From a checkpoint of a small mixture-of-experts model trained on Wikipedia.
Size: 16 layers, 37.2M parameters.
Experts: 48 experts in each of 16 layers, 48 SwiGLU neurons an expert, 4 picks a token, a sigmoid router, a shared expert of 192 neurons.
Training: a variant of Adam for the experts, 479M tokens, 3654 steps.
Below are experts of layer 11 (counted from 0) of a mixture-of-experts language model. Rows are named router (the router's row for the expert), gate (a neuron's input weights, with its number), up (a neuron's input weights, with its number) and show model dimensions 144-191. Each number is 500 + 40 x the weight over its row's rms, rounded and kept within 0 to 999. Numbers have three digits each.
Before each expert's rows: a language model's description of what the expert responds to; "comes after" lists some tokens at least twice as common just before its tokens as in all text. This comes from a sample of Wikipedia text that the model never trained on. Tokens count by the router's weight.

# expert 46
Description: Main verbs after was, is or to, such as based, located, took, played, made, signed, focuses, and the article a after of.
comes after: " was", " is", " to", " as", " and", " were"
router:542527465499513475492494467417571472510507473494541491522542566450595448498512482480445528599505550489472499508547453524495548530496538538530425
gate1:516503520512494474476478497525557476580504555458572474539526551427524477491484463511463525462512435499395546447394464515525513455489449535545496
up1:488516497463503513503496479424515493558546514486569481537513455480499499493548430529513447476515496524500541520447475544523511501452578518515521
gate2:480536499488497453555564523500563431462524545502547469423534513531556424493520505552489530445451482485479509417491534484538514494517507449513431
up2:473467461483376468442507507503512500471573498466551581500498539427438487505508449569543556473550499491435483518506530540503493502394489526456538
gate3:569498438490565508482521407503447466463535533509516474560521476530474450513508405504507480495513476580477416465490422479534524446484590514456457
up3:507522557536517422535531596516451455499541566400514571469436491507505458551489451465470492492533496498508535527546515498498463485500537534514427
gate4:522450466519458504469481518528503508594456533503543432525447492497545540497428486529531364571489554540443482462481517453536546462496484554539481
up4:445476461494404502468496547509486490516440473458526527534524506465477460465549517531499478498557528530540503547559492520511564488514522439505557
gate5:559549456506459543408571488543430484435453440503548462537509521475482490518467522472506515489517479545450473516565471474522516492516482519517467
up5:523481465535519600487510535476479485497475486527477430519441483460520459521458524556515449492487519481546518432559500500516391478575620553474484
gate6:565459475481519434423488536510545476549535455445507498517438552520463502438530374459475526498493471460491532467482452493549492511479549564463484
up6:500487552508510536528490491503489448441517501535428552478544467483463460587511558569502453548467524511505436512523495556565614531533488520445479
gate7:461547514505570480479530454556480470491480568518524542511541562539564473499472454483544556552558481509510535493551418431495523525502537494518486
up7:507469484455478477488519503490469550486522485468450489518513446614566470476452482488457516536503430492495519512514437460518456521536513478512514
gate8:488525573511529519560495485486505500482500503486527502491461589454525450549523486473486548467523513531413468552486431571494564496446486495509494
up8:471476457465463537535522522482482448470507520524531476490532497446527468615496586534545467472460540443527505477532546523533482551535507474457534
gate9:475556531556544507473503478522457448524457574533513473483519527483465413482493549584493475491501496507511480536562522526512447540487572481461528
up9:526476538523533566552455478499530473496526463466581529509571525396476496553473485495485506545524501559450429550456583476616546489493428548547481
gate10:371529492459539505484529504463561449445466510507522433489473468521529462478524528521509467494463555509470462439460492510519479534533518492591475
up10:477477544455507502455547478507515472460461505516551547441615499485501457453502513481464497575479459503539536458421549496444557551488493515516497
gate11:543522493493535459474562468493532464440470537510500490529495463479504417544495507477479488488551510569476460510563448510449494517522565504473523
up11:604505577480486474474435499551483497472506478497489528515549532553538521531507464613505473425453503519445456480523501524491441476459477495505494
gate12:472551537543447520480494476508505472538514457481480505515550568438543533436538482512534551506469531532457511512575517526461560482511549509498511
up12:452478527463490448439463504549568522498482518471530501479551559526449507426458520544479556489488579475423585456431485431444554482472507541444501
gate13:524503507531524510501557478502448480507455571461526571527581483481481483503562474458580451436545440482493493492545537523544468473493506463481480
up13:491484514480542471522514507501431513473539548470491452499517483542498430535471494461526479513455611485458546502455513426412475570523558505518521
gate14:553558549486425407502494531466518471543482497440523459447485452503587449463518480458540551547497504515438464488475503461484411579530512498524465
up14:496471441502538476510469553529524480473510531544448414522529427577489503527450539559485504494505582536572514465480518485546456487494473493515533
gate15:560486545519510527471450516512472487556483471497519550561480554480541516490516439489517608485523502482490510502549439488498504459514583518496436
up15:511489499550563534573535484472530512467503496478514489520495513447448519528512528523468455432463503513531544509535429486447480467517500454483506
gate16:436515522476512476475480569497501440536522548521558488439458541459505478440465533507481544497463532488478542489526442492502483567466501593508483
up16:517501442489488466491449538521521500539505519489485528499527415469494455556473484411482463472498427568476490512413531496489537471535496443536433
gate17:473529446466619431496471473519500449552468510525471516473487521525573447520452507526511469527480546504537506496563545531459519545556448487506514
up17:595511520524469469490493419481476520525514529477465457435502573482539486503490517477530469519523454512484460470523452488518469453593495557479504
gate18:459527533488504532477530430483534498552495473470532441369500481498562522525554539518468514487444484528463540576489517448463446509507411481506493
up18:470550500505542535491428491518535494532533475464544550516497493453547574494451367520441474450545527487501565512474504476566524494482549502504493
gate19:494546515503521463497435553460561482479546451461514480422523547494480414523504439492443545559544519494480450536503468451440506493554441496557464
up19:539525573537507478476553510420639482449419544513510431501524420479511494513483502537507497527530561528507447518439530546524518513491509503546483
gate20:477553465501485541438483501590488509514544627488575550493490508471470490436533507464485509510524441486543458527512485545482485508416468557480487
up20:465482514467529509460587535448506479415471478555566458590492477471403565537581539571451453448512481521557449531504539581514530462552621488494523
gate21:505525522432520465581513487511545476511495487527499438452531453507465400520482502478514497555509522467525461511528475460453485562502463495506500
up21:568535483436474484502553490458553522509451498493506483455532576489523509489523540527412493511501576523471507533499552534524510511465486585518454
gate22:457605502514501493457533488456513460543509510500559487473602564517537485531482549479476504548504488581593513471541550509487504502480577531540559
up22:542533491515517449449472483599524566470493504475435569508425523556484492465440513405495508458521497474459486483538485489532521487487484400446536
gate23:460488606511456512538465494506529499552537493487537442530550538474573571515481526456463515498551496523472583505520459498473446566474502421531462
up23:514583547464542502493540476570396501585488546469471538420468485453475511479475455549523468477505514497584467458453593494508469444526411463504560
gate24:516535438472495483539507493534517501480457563533492515488504455514485502540499434478480479483503518500512493492587432447477513513432477470480473
up24:422521463555535458480508482452501456500466589514480421416561422512470467518541498506520456518513570525526510518513480408382446456509494513548419
gate25:454472455565556527482591440526467463467524524530535501464438553520536444483442457490516531570446541478480503486511495475435515501485531447515428
up25:407513522489483560509491552462481482585512425590559525480460479463519508494450462532476441456495482511561505521483481496512537519541508484519524
gate26:493512556514536521578504402459572499500473500508527491516507537474512502497514437472441555480486526484534534466562540501579518512399488506595505
up26:544466513452589434568468454495544486519516525465531552496517439496581384486497491592523443493499556496505476510540479565491506471510498465553470
gate27:574485531552466521488536517458527510536504490482497507529474576455457505486448490450471494494502493551437531484488515489469532513442504589508468
up27:489501550487468412495550471433497512537440492562444538499486522459513518521477553501575516524451523474518544453532477549491525471445497631479452
gate28:510569483470496398532489503420566457441486570467517481421515460541502440503516484531424536498486470578585529507516510494518419489476514550574496
up28:581548489502480470581509497545525486514500528479504469454462461571534532475532509546428495507474490521492545541550455432478471514469544519559473
gate29:456520523525548512494492453525499527544474463583545472525545538580473512545516477513486461547510511552519571505538536503500457580498472534531555
up29:450451462617478527458495513541460488547454521450453431503412522474454493544531500471566568491467490481576511486494473470490521527453458508491537
gate30:489481488531540486473453528537523494550500501512441565455392488529469470526545513534488528569502381563593522574478481516484491460546554500534491
up30:494465430504523444615516548522507489481537489506525496549533480514508502499533525460446544534485549466506466427514437413484454504531483526541581
gate31:498524555543514538420546381517492498473490467527536412493497484517524447508519464442445433508482489485451510488445465570546570467501497558538501
up31:511490510470464538541484505479503487548457523506464590489469495468487550504425506513541526414478517552516523543538446511481558525519490439501470
gate32:470540521542467497533461510530431462576494387532528450494601519451540481478504511490527489506516562535542558488489474447399488539559554493440463
up32:527545390489472536501509499526524450410560516440477538566493461471506497525466520507476552540517393496518423428502553475458544481516480534539542
gate33:544612437457534417508537435534517459456413546446537532531441482523418466506491463463510550515491482541566469488499510522498587493476542436549409
up33:607551464446504456510507489495598520552460565508469530489516560503499494518471513475488472536425501504525509538476516533447457536439473491502393
gate34:510572444458573451488475498512537498564507502514490510470507541554555550466460421492538524568523441538474486503482472530484511509469534462470462
up34:549524463431492556453435488497484501490545496507510475497530525476488587485537471525517494617506466533375517502502485430441531452533511481506492
gate35:466480497485525507500500509473524512519471461503448477527532486482533402561536505509528512497463544543514487505552459485486569527478400465466488
up35:500587472493490493498471534476583487508535484461411436476463460523501453513496490540533534553517484536472467454456467436481513491462482489433499
gate36:504475527505518487495425483475581484517500470526605478495566533415491460464526517457516514560511486490509582553496584481546541510506460520525582
up36:505528510446518511526386463435455468502478500508529433466571438466513498489464451399488510554515568447461531528483498564534480537513497505529479
gate37:528501494488553476490507478472487499512482468473510533468562538522525543445585514525456513548506526491441500533486487539516592518453530525506512
up37:455460432464550471453449488488514524510485478506467485465507512538526541493510449488527548487504467570495537546463503520458480524522537429456539
gate38:530544576545513559374450496536518527537570481482463475514441558535577531505536452504518528531501486509518477504549433514466500518446540485538462
up38:436580506504479499484524513488418485550450488525537521493538579477456553500471577516519444496524505455469511478472570494462546464548465521500512
gate39:517574445550473483451548478474511515480478385533496510518521471513502484523491526506505529548494430434470532534464454501569556497501541509438443
up39:475439511536531585451495389428462462463488485541526429460489535538450536387503496536452484519505482510531507474470447470472528562505505507482449
gate40:597434540491527469442440508502442456513534530442485516495505555528484504509495453563489460475466517501495492511516467470462483469534530516539501
up40:413512498567489493483531564502569467476532507549489428548558433499538468495454511524541503582497454602462473458440518503473534549533507507555508
gate41:392558517510569472493471529498511491509504503375511530431414478527511496501499409550477517463548516485506527488451425523517529529482497502500478
up41:501497501527521442545525464547507497533459485469552548539466489470483537463531474562443507499548425474483541448511478499462480519490458528473508
gate42:513478465487515493568517398451457439478498477489462496526519518434476487494485600503446503490540543570541501518527461475511457480488480505546499
up42:494480502466478558456486444476493520472375499525483548529541468469532497552494522503458529471458573468583441496536482536415519510408557474521530

# expert 28
Description: Abstract nouns defining a subject, such as form, name, origins, list, species, plus the connectives as, because and sentence-initial It.
comes after: " the", " The", "==", "The", " a", " also"
router:407527485585538492491532456545511451503528481494536564459434513498514465449507488506499485534499488530502491571512404472450497572481505468488503
gate0:546524588517552547485521510498532443622461459532486492452460443466509496558479415486520516520504445511542448552494492544492524463502496510507496
up0:503452466501440481532514502453477473486458556448487477522570511516485433533547540549512504522491597557448533495453558489496566505468499450543548
gate1:502495516478461506437494542526514476572562467444575513524504549462512401502531431563483517532518496547501537458390495473483509538461440544563493
up1:490504474457464524499533527457506502525607494505506589505497498495500433526514457523498436462528515596518528538433490498540493505578475524526484
gate2:482519539542536548447560484512496443521539541464559517445475574467501448516503521504580505573490517536533495547487402536523515505502560460575441
up2:521464558550439483471536558548509525500587527511555593519514562443444422497552468445483578525440505514434436557492511509464455546482515530522536
gate3:497482437493484487430488457574517499479528575500496423492501508563463474534462488485532443440519468608554483544495435472543508529464567493475459
up3:490530492548473455545458591514509465461591533493537453504495546506433501481487457461485483492557499490536504561581493549407434451479499485436444
gate4:455507525509455476515494452489497491505496465536574502538443525509479512464519504534469413578509507549480520545484478469511480495434538466557477
up4:528448486451491498468498518468579521504460479475543493528468498449606516481452501598580485533516446510445494526505452529520502473557427481524479
gate5:525488497408505522442475575533481461503423445556487552547497489494520454462486464488571496506430557534536497492569497465466471506561516537492521
up5:584478486575585561483471476459466496499486491515425476508478528536475428495491503554494468519487490478525528436473505423522479474474511480465510
gate6:534418425484541459496538546545541460532535463455523524469480465514519467434469387479485553467421505455573556478473455481483535514525553547485519
up6:485483478517493547452495496496577457489545557532423495487512500518489488519552548554444476543512463537467478462506562512452594485473491467460543
gate7:417532494500510510436512463490516472433568536525533506476591486495510543549558449494494533537523494541500582457546461491426548506514533520471457
up7:459463504525532582400538539413508491454455609512479437488494527524534444507510553479462561504512426495523579472543505481582461423495523463448467
gate8:512501569522553546544473465529572488462457521520518494573496456511580468529466480507461483467494508483527451494539440517491521536477479460497530
up8:477438477482520486467494536569482468520489443476559525475525534396504492491478579501485511502491542406510557503494524476533558548474469532495478
gate9:480486510566511442507475504533418465561486563513515470517512550500501442454510597509485449523473519558507563519507518543504475582471572493482545
up9:533469507466532543524461548541519474506521508514530501465535534464425518606455465497495408510517475559450467541417506481565504484533492570550443
gate10:332570565476540445512431528543517481469468437491523440521538481474480485442546483539514468472448547505527460470524470484435485561545499495474494
up10:474482524476542480477550543478518515490551493573571571395515427465500517521452513508485495506474476486474551514480417521456582540420498493512534
gate11:518510500440494468525472433497470497502509550490465566479476485488566488485542475464488492461525478529519491481601486591477538490544531443461556
up11:564550480511512557443465514566541464485528471526492485470538516546507581490572464594536485471481437506516454471516565478530448502506481515465532
gate12:464472508595463499496499443551474476536530527456524485477485524544477554475518521483508488527468460547484518483542492528491457459421467491481551
up12:450524543460584470496507533558536471456476512527561425468460516514415522488459474550466462445483471533412504456418461504510478441469533498445500
gate13:528591508555520479413498427543465478575476601543562497507527575535581519449562487543511472504499514427557508508529483479427477515429474498502436
up13:496490577514441514540487529510508539561531481545476519499478431475571538526488480431526496521530529520515498508464480505441501559526522557502466
gate14:498526522539470422519515522522571496490493496484521535496515504496569532490467521425525475570467486543407498491525512479490426507496499487523559
up14:550489382480552522504479534520509495482532529515436440528492469551537432545434551572517532432466551496462549516492510471509481494545504478510501
gate15:498545519448552484527467493603438499576512514536511528525439525497472527511590424493573524512472563471488538475582414509566412501497527442454498
up15:543477471466563447582484501450485504490507484422526576508524484384501506445550496450528495451510526525571519444516485460510457511552504497532463
gate16:439492506512480535450444472549519450475488579526539538436455540494498511454537517504496534466479498510450489555469448521498545501540490517508533
up16:507524440497523453496469609417539478464540535470479522495494454495502488516475525486463471451462469486451468487539561483536482421532451485566510
gate17:395542503488542492571456501547492442582437491540479523513505469566514511551492496474518451532502477493503504472453515484447499576523539422473502
up17:505440515448504547490504407459475502492503467536454427525473477456500539510529403461519505498565437508549437476511446488520516542514407557472440
gate18:480502622499498485428541486541469496536554507497507516426471494475545438484553506493534482479466481599484527559554473459461412559497411438545503
up18:558492468504530500434446450556546484545536510430469463510538591521510446498427493503410469560476608529566564480487461469552475529481502508550540
gate19:436551491492466491517444575520511521462489443464540487458519537503451467515539499488501514514499529502513475564476487504483573450525540455551443
up19:522532512546486565512490474489579500473419495532503578507467460533551437444463528535601507542475500553511402499480574506468448541462497523487490
gate20:465485499508546519505584485522504506507585517460562510499454548443514430432526546479572464520481439473525571557485462504493475534514521497520512
up20:506549512458449453505532476470499494458507549532466478564496464488516589507498542503509540455497549471492470445436499553503513425541515577483552
gate21:511518503495542485479543477479523467485542497496515453429450476501461465509492497453498501576457448483470529469489518473499639516488491541527551
up21:522533478565489505494494555547457510546493491528513527468542490524452556461446497547433455413524534551504494565485580503533536482417454530524500
gate22:426519399504484517462461551476513481516542513517518462503578537480486568553522563470531536559471455462566519518536497423439569474550520513487530
up22:515443478554499475554533559529523553495389497541452508455441546506490548469485535458513512489471496493447488513572487528513559561531489457483507
gate23:422520633542475428524437471529501500531541487536552513522485567501568443490459594455545569523493511525499502494460484522506440532438464407510475
up23:505487521539558514493634515510544524560514462502489496486458525471421504452477478553495467503439498499590507461427508569496453494507458476549510
gate24:431514470476504431539483527545566451524466573570490516486481469552537469530533424558537470521477464541503525480522456488522511479485463524557522
up24:478487489589504421492488517498506489472485561510459450461515418465529461465511526483497418504499538496506490550526461458417416440513563473392487
gate25:483498476574522542464570495500480431493491484419544556480434501505537396484464452480504537511473467454512557483484478468542515497550520486459510
up25:455495482475447536483517454455498505457463484631503520464519476492511516522526490523540433509499528533542497489506521479505518510518485547472515
gate26:519498440484560476569492465479506504501487474478550556499408473519442463467550444593441547448497487480515612481556532491527525479480562510537463
up26:588450530526552536476544521464428496524456506449500477528508490443486398597483523630539417457518526491554513560502536489511533430487429472534503
gate27:535511528594464513499469435511500524548479475494536503557511485465490491494476489486513506513496482536408540488475514477464545455482468565462485
up27:556539468544506509507456464428538529578510501504474508524453467455479500517502492516577597531532500511520430473526524472348522430546462533458440
gate28:425504476535530499499422490496520467467504521457503584429467525501509452491513489485522534471502483494538487472563493486489379530485530480493596
up28:597515482497529515564407464521537463513557464502426493430507467576523489499518453453502446469523582514546518464526450489478489526471481482517494
gate29:457524480503452465523543455554541531472515477556506524487473481513498529515563448497494451482534474617457534513557480430466467543500404488484529
up29:502476520520503508398430550510507533491446500450491427557550440504516513495563478521573561579476464477567503525468502548484564463509519558504501
gate30:518523477504493513524528496491561457520530489455434545504519410493466461584532578557592581484536483528527505489470492504472505501492489513462503
up30:504508502493508524573491531455480473458518474484515573489535353482460498521482507517577439478540536534481440397472478437488420416526517538494522
gate31:476519581455500513428504417515436495460439491469518470509452480590498467541519519471452433521496548434478495499469463489508560481437439514554551
up31:565518451460469517536517478504540476556469546534539494459565491508508522473449513517523513533502481481456495563550522543523525475430521467459467
gate32:485510544511484580506434547565495446545460489505520545502438506533552500546525510471511512511475528544550526527480499495489491387567521470510411
up32:505532504502491491562556551549512465506490546476435450485473490458466554556461483434543519513539457484510484440433518484554482452465413513439537
gate33:516615489525474466582481512492523439462428436464555571485519434505486520469391520480457562533550557529495445520414462457473505528486550424513531
up33:497592504519519458507508549445527496558534527514427437472525496456491515510497483472487486484433456482469524568535553496400485573479522445476522
gate34:466501507541609425459526535533497462521468497495500598463469509534518542492498472561483495560495491547430492555527392513545469543503521529554513
up34:475471568503482527468452505592474489492499523507496485461467552520418481448554466487561492516440430458442532536498491507513505541521481541502526
gate35:459468472549467470531535540513554503573514412529448495546521505525525482594486470610501493502467454535542489526541523543549567531533460510477510
up35:525503451445462458524467543492538490479490454462462496401500430468508464480502459477536482531540446547508488401478550536518549500481477541509480
gate36:484504451564571482559476505496516475515459430498544535507520492529492541512500507499477480472523433476465515451480475457498460522521479503556537
up36:500481488476485498532456444464506471508540515502522476448490515475465519579508476448454490526491491445416497525469384515520543547523542480458535
gate37:452528452580574466539508517511541497466436489456580495465546447499517515415569471473442485506511508484512532466436536512528418492537569524430488
up37:485516520506490461415544485540548504510466546457527511473514509539507510507535513443520521498421437476477548473474474501503510593384525471478515
gate38:474552539540478548502478487523508509539469503475535548456494465523486459450508436415529494483509486555604542509523478452525435544550524486550495
up38:518510457509546475630536506457499494470503479513535496501531467551490540575491498439482484486503509436469464524504529512475477491538486472469492
gate39:484527466557525501494493474518549477509520433493515417500463510559507487460470492456531486567474442460447577579505460492488496478496560491449474
up39:518490450490509535485536448446533489501543485461508431461483559534506475450496451489444541572523434484422551462481498479518461475511490521463487
gate40:501464467498502469467465553523497461453540489451515433492535553487565586453483508531504494592480566473496545547561535528486407459450520496475459
up40:497504440473431458471494478508514447499516478483535434611515511422516448459490522534528544514520485593479447484532517463420449487445523516499493
gate41:350499515543564466435457444522563451529556514447515476492453504456498509508533414455520571476559491486512502478399459478520497548528515503527544
up41:510435536478508526489523406497512545560410512498531526515484543529465505439565470509495474569453464456484550490530469524462453447494468513528505

# expert 4
Description: Head nouns of organizations and groups after "the" or an adjective, often before "of", such as Institute, Academy, Association, member, force.
comes after: " the", " of", " The", " in", " a", "The"
router:505573488512547464502518477458514466514547485468558487559434568465500472410471482514435530549496497523476508574445458523474508499465511472470483
gate0:554520543547545494468516536562491459534460465507517417481475464494559428549428431529512494460502470532504489482552509510568527438565471555474513
up0:500467551487525456473493465389472449485494482458491552555515489482417448488519497579494476460530566583568488536501548559505547559547463538440517
gate1:488508464485498512465538498483483466549563507468525526561494474469470393424544456532476533485493472535424541477437481596554498507472452563544417
up1:484474454495468506477513480424492526495533461516483533467535409520460441519522455532507410562485502574459565512515534540476487536542515553526528
gate2:509544507499515461526542493500485427582562553468503533434491540489530529460552504504524555494476494505475496453454477417470454493466457450551517
up2:586456497470486444506531512526502498501561526431500591496479540431499496491548459566507536513495494444491496515399496481590488476453498512471535
gate3:476488421485501442517524484514492500462547585511523400510532514500477458553495455465499427551515466570489456526474428468572485507523540527468507
up3:520515482536454452516536598491446442495607609490503503514524506488513440519504476513526491518544426530459488491552486533486458479491517479459537
gate4:553458487506485526429463433489511515544458488500492545538485475476503524495522487508512327593498545561520597543459509449518568495451483567516497
up4:452485486557454458464459508529535511461479478530547489472492560442572503532509445531547495481505483530492547514495454455493487579517451524503468
gate5:566518468459465539447496539548434480495487463553534491562451515502466511517519471479595520555572470594487584560537476479481538526512488529498500
up5:509533518549568456506469532460496482487541419518481502505475479526564485513479444528474452580476481417509455469443504493480497501490538496499489
gate6:481462444487499469452497464532523455561550441471517509557504485514476464517494399470527460511501523460524535560506496498432528519510577585464500
up6:490499499520469591515468543426455447493536515543452475485501467485481523493541508622471460590453533539529434446538437518541538508452509494416450
gate7:480538577500523435494513507510489480567499512503514464448585456484498517466542551527482475496501465571540546522511470506478496569447524474495468
up7:500481509502467532474549544487524503476437516471504410496572525558573449515458528502484517457498413500470569468512581474551489452441506454467494
gate8:554483520530563556453504436538556479517495561490499445510473526456471468522467465518543523546505496562384458504550442529487523470516503455488495
up8:472451468527490488509576559529425462540477566442568523459555550444506489497527566544516548448507588517517544446580535547531523550538450538483456
gate9:539510503564476515534506460490418489508443515529447448502517506518450377440449518554471498553464500477453507565527496528506506476551578493527534
up9:555575470529494562496425538530599491511505527491507523487532476483521556566477492453530475481511511492440482528471537468576487435476447533541509
gate10:462508572461542464479477463475517464507440484514529486477517531484548450499479518533557394475442513546514430442467470566538497562552477457506482
up10:482491583530562486503575518564489503460501470518588552437479563475521461507471524454467502599495503507504512469462451446429534526457467524551524
gate11:475523490452560566485516462520481503448505536512422465477497386531491448506528465500484472527511508481519490566522395481501457462493547528507574
up11:611468549502526415507515496539488492513481517590467514475485558535545573480498530508474509439398491475464497508551562414447453536453542526544549
gate12:521485527567506436498514470481540480557525581425481474476455484519434533491477511468525517568445440508514464464534539549489480503464573456465466
up12:467462570528500433509541554560516479492504572503525469484504505487365500481408468548464518493473475568453483518435422444503482430502537504432497
gate13:562536474551469471486496444545519480606429493436491586562513550470499573449522503489552496451475505461469503441479526491474458458468534505497414
up13:486523550545501519487460431494495524541507521517451502513446491588520534530456473453537487525549589571472489527496494507503419547574507463477448
gate14:498562535490430386502492530533535491520531550507508533456554521506590556522511500464533446515462494476473497519537504494469460529503549434519518
up14:501526407474546482469463493554617515503492516538486446503517441574487469548454523468457509489530605480483454503470487534531446448550463473517498
gate15:500503547477542531440438495538440475553525522518461592567455539484427515497570444501523543454471449503499540491563474477474485454458516572460469
up15:502468481489499467599549505453500501417474453504478491499504432420503482541511527506538531398483435534512511478526495564483541546551476512549444
gate16:450506565500480542502471479471542494557406533506572533414494560521460453464482516484528548519484532489556509532494453439442527510562554588506497
up16:488479461487555468500456512476537499523447452478484477525484506532513501470429493453495438455461443530485551417515592491503413463431485456506373
gate17:493538524501434487460569477481435440534484500540559525527470527540590461482481526488473459509485509476538496461492574457460510571577476532487520
up17:553468504476497545481476491374482520509437452535464446496529569480482565503506497516539516507518456454501466461509431549498465504554505549511394
gate18:492512578500512471483524426464483498523525405528501504482537513411524546475529498485493464489488497578483531579459507488418506572544471423446522
up18:492523442535596500547500494506553508529533506477532480528508521485539487461472415491435499507503565515490505524536531491550484431477434523584548
gate19:531479494524653537545453523506514508458485490438492505472526508561469493495474463496494552569503526522482514488537481510516497495532513494464403
up19:468508482571480464503497486490575497529376534500453556500511489522508481476440526471532483536513531508512374551443606483493483568502529508479449
gate20:440500532515563500505566428529522524504573454507520474506485475458532454544528511467498490548496463517522484525471470535474491503565488505481553
up20:398529495447528487556520484470510498517563452563553441501604558456520563455557553510509512522521590473489545486519491505493522507496548546525563
gate21:483485499467538535515551495482481478481549518519539528485454486461462488499514490541466482522449500470514505582512524439422557522504460537456494
up21:520570502521504574506514505500469534522494515487495558465507508566500537480458489521467433531560513529471512488448566510493543495505554518514427
gate22:487539415458425481490532547472557462497487497527501489457542507541523437496499595481464510468475438528570472462491459470449465458483528539547528
up22:499507544539537457521496507543534567470442501521498530528509530552518550491477543416466538477503489496489465530564527443519504525573526446469528
gate23:455576458507460452502531555543500491474505577469585555489491554527472446478450595477442516558506518578506571536530453518514431572401535434468436
up23:552571528496493543437562532500522523535517514520464426428513456504446467489497482510430486562498508504418424509442532459446444496481454481519543
gate24:484539524516509442566522510474478468495512560530487440493500536549515538504480489535549488464468437515453532533489446473432515504481460546574565
up24:506558467500499468525514465444548455501438644524502490375497486452455486462498511498494479481468495490544471490504433446452527521444500502565445
gate25:486587526542481458487498439536561457484486471492550536512430546528588440572452494407516552528489524501469485491432474488504552513518466406493539
up25:530498481524463483471472574485461503452529440583524518460537467487523501449502489536585479457476494526526543507494524472527522565567462523487487
gate26:586489483488595486540513462426460481521435494463493492489455525479541492557505465527428586526479474530511534503512468450498492479453499531538479
up26:451475473467504491401535455511495501527531491451537508476478483437528477446580554502524435458501534491539529514513551502471496467512558544497545
gate27:495511491604501490481483516479507489501539452445555501553467504408504410462442511465503438498549543549470523527435519571439542434421452527499503
up27:502510473507512498516485490453540511539462453472467557533454407535482513475490544552515552549513455471521523471517513459514519419504531565489477
gate28:502551526479485474499477494471467452567474503463493530467492524488526431444529518506550569413477485468530495569527528507492479538460545510524514
up28:620514455504504549496481548567527455550450575515462495485477538579522470476546529516543461503473528493596538535585513494500536539433497540535504
gate29:487549505492493502433520475504474506540409535534545486505578520578512562494545486490528492506467439507500549463480499502537536544429457566498571
up29:517478530554457463450464557494442492519484446466496499496524500451564482500551513488531529518508487511526491490424481575456553560476488525528522
gate30:524498465470503599451503533465519453508543514478435538494461511521513502509483566527552582556503454552595475481530500515587460460437483495493430
up30:535484465485532512564506517465484463456507486493479521468537444467566510459479507477525534417470483486448478443463483523504476452605492493429434
gate31:509506538445566524493481448492431497490543491526503389491556443481470464459489538559467475515488546454538541478509489532478552456485475556541464
up31:444525525474548503537503504445513483462409488518507548493489510457536571498427460473517514487516406529429457518541486518432585566559476430518435
gate32:484540553521487496547481464570457470537391428543455496498516527477540508483512505426516502580537575535553552551460456444484555434415553470424457
up32:541449476467558540432547566527569464532521541458466458471447549500480498524541478477508501534546471473590464461438531420525435501470446526449507
gate33:542635520526537415529492458562502462492438567452538526484454566487504450500441485442477600488508463569548498483468464447448500543512543466520436
up33:498619443436517448550500520452486510533521540461524445446554510490455460547495442500459482520488514479501514559572511530477510562502465462441529
gate34:492554461477527460523496486534547490460491479527502497509489526526533428523462456592461540522602485569551485520532405459577498538453497523469487
up34:534508452482498565513450521535543497454568503522501472508494490489468476515540434553436486511544521548485483457513491520536432460468435535514524
gate35:439467491533526434515475540446538490547450406523469476515518541514491474477517524515506487485478477522525503510539509495447580545495481463494544
up35:510560502477493467543447568486502502532517454490507500460484479516473543458501473560516517546518447524524505341480535515539566446516520492455471
gate36:429505519581581466527452551467548478479446445509541448542538515463507503470483555459473461493502462461469577547502523478461493469502524492572477
up36:495541534476514505481505457467546490475442531523527515477465478472489508496451459354525460527484533404486492498422400481516497476589564527518541
gate37:438493478540574462530514458525498517523502478490491472497494445488485539452578476491472412555514447484477532500450533466518453498481521565504438
up37:490460540447448441448436374447521525601442465546460528482457475479511515494538455519539469576443457475523546469482497556512515537539479519517518
gate38:430518507609513538492514591473511522543496456517548521534487485498550441458461419495523543564481523574479496514557504452483514495442542487469433
up38:479429473437532451449451501484476461470512463568482507568502550584414580522513531527539371512535513439514525444504480494484539473529493508461494
gate39:508537539523505511459577423516460510504511429503515478524460503514503475475469463456611543516487509494435501541480427487490505446484571531436511
up39:475495503452516523482501445446485469470557527487459498492479495540478509462456460491535452590534549477485569472517426450545446421506510544473459
gate40:555519386434481464482485501475474465534514506391556490429455513457522584468475507471493511478509458453507526514518541492560460476447514424526462
up40:509456529521456555472496527471490473504532469485475435579519457542467464415464523585534451514559481514496500512536527480430470511495562505486513
gate41:430548527514576544498480464503503483519530566463522479469458438442521473448508447471506573527551489551585501484521446535489452493534529534512545
up41:471443500474568471486529461490525516543470465462521495530446499540513531550481506540519484494464458478509519452510529542510513463507468514511468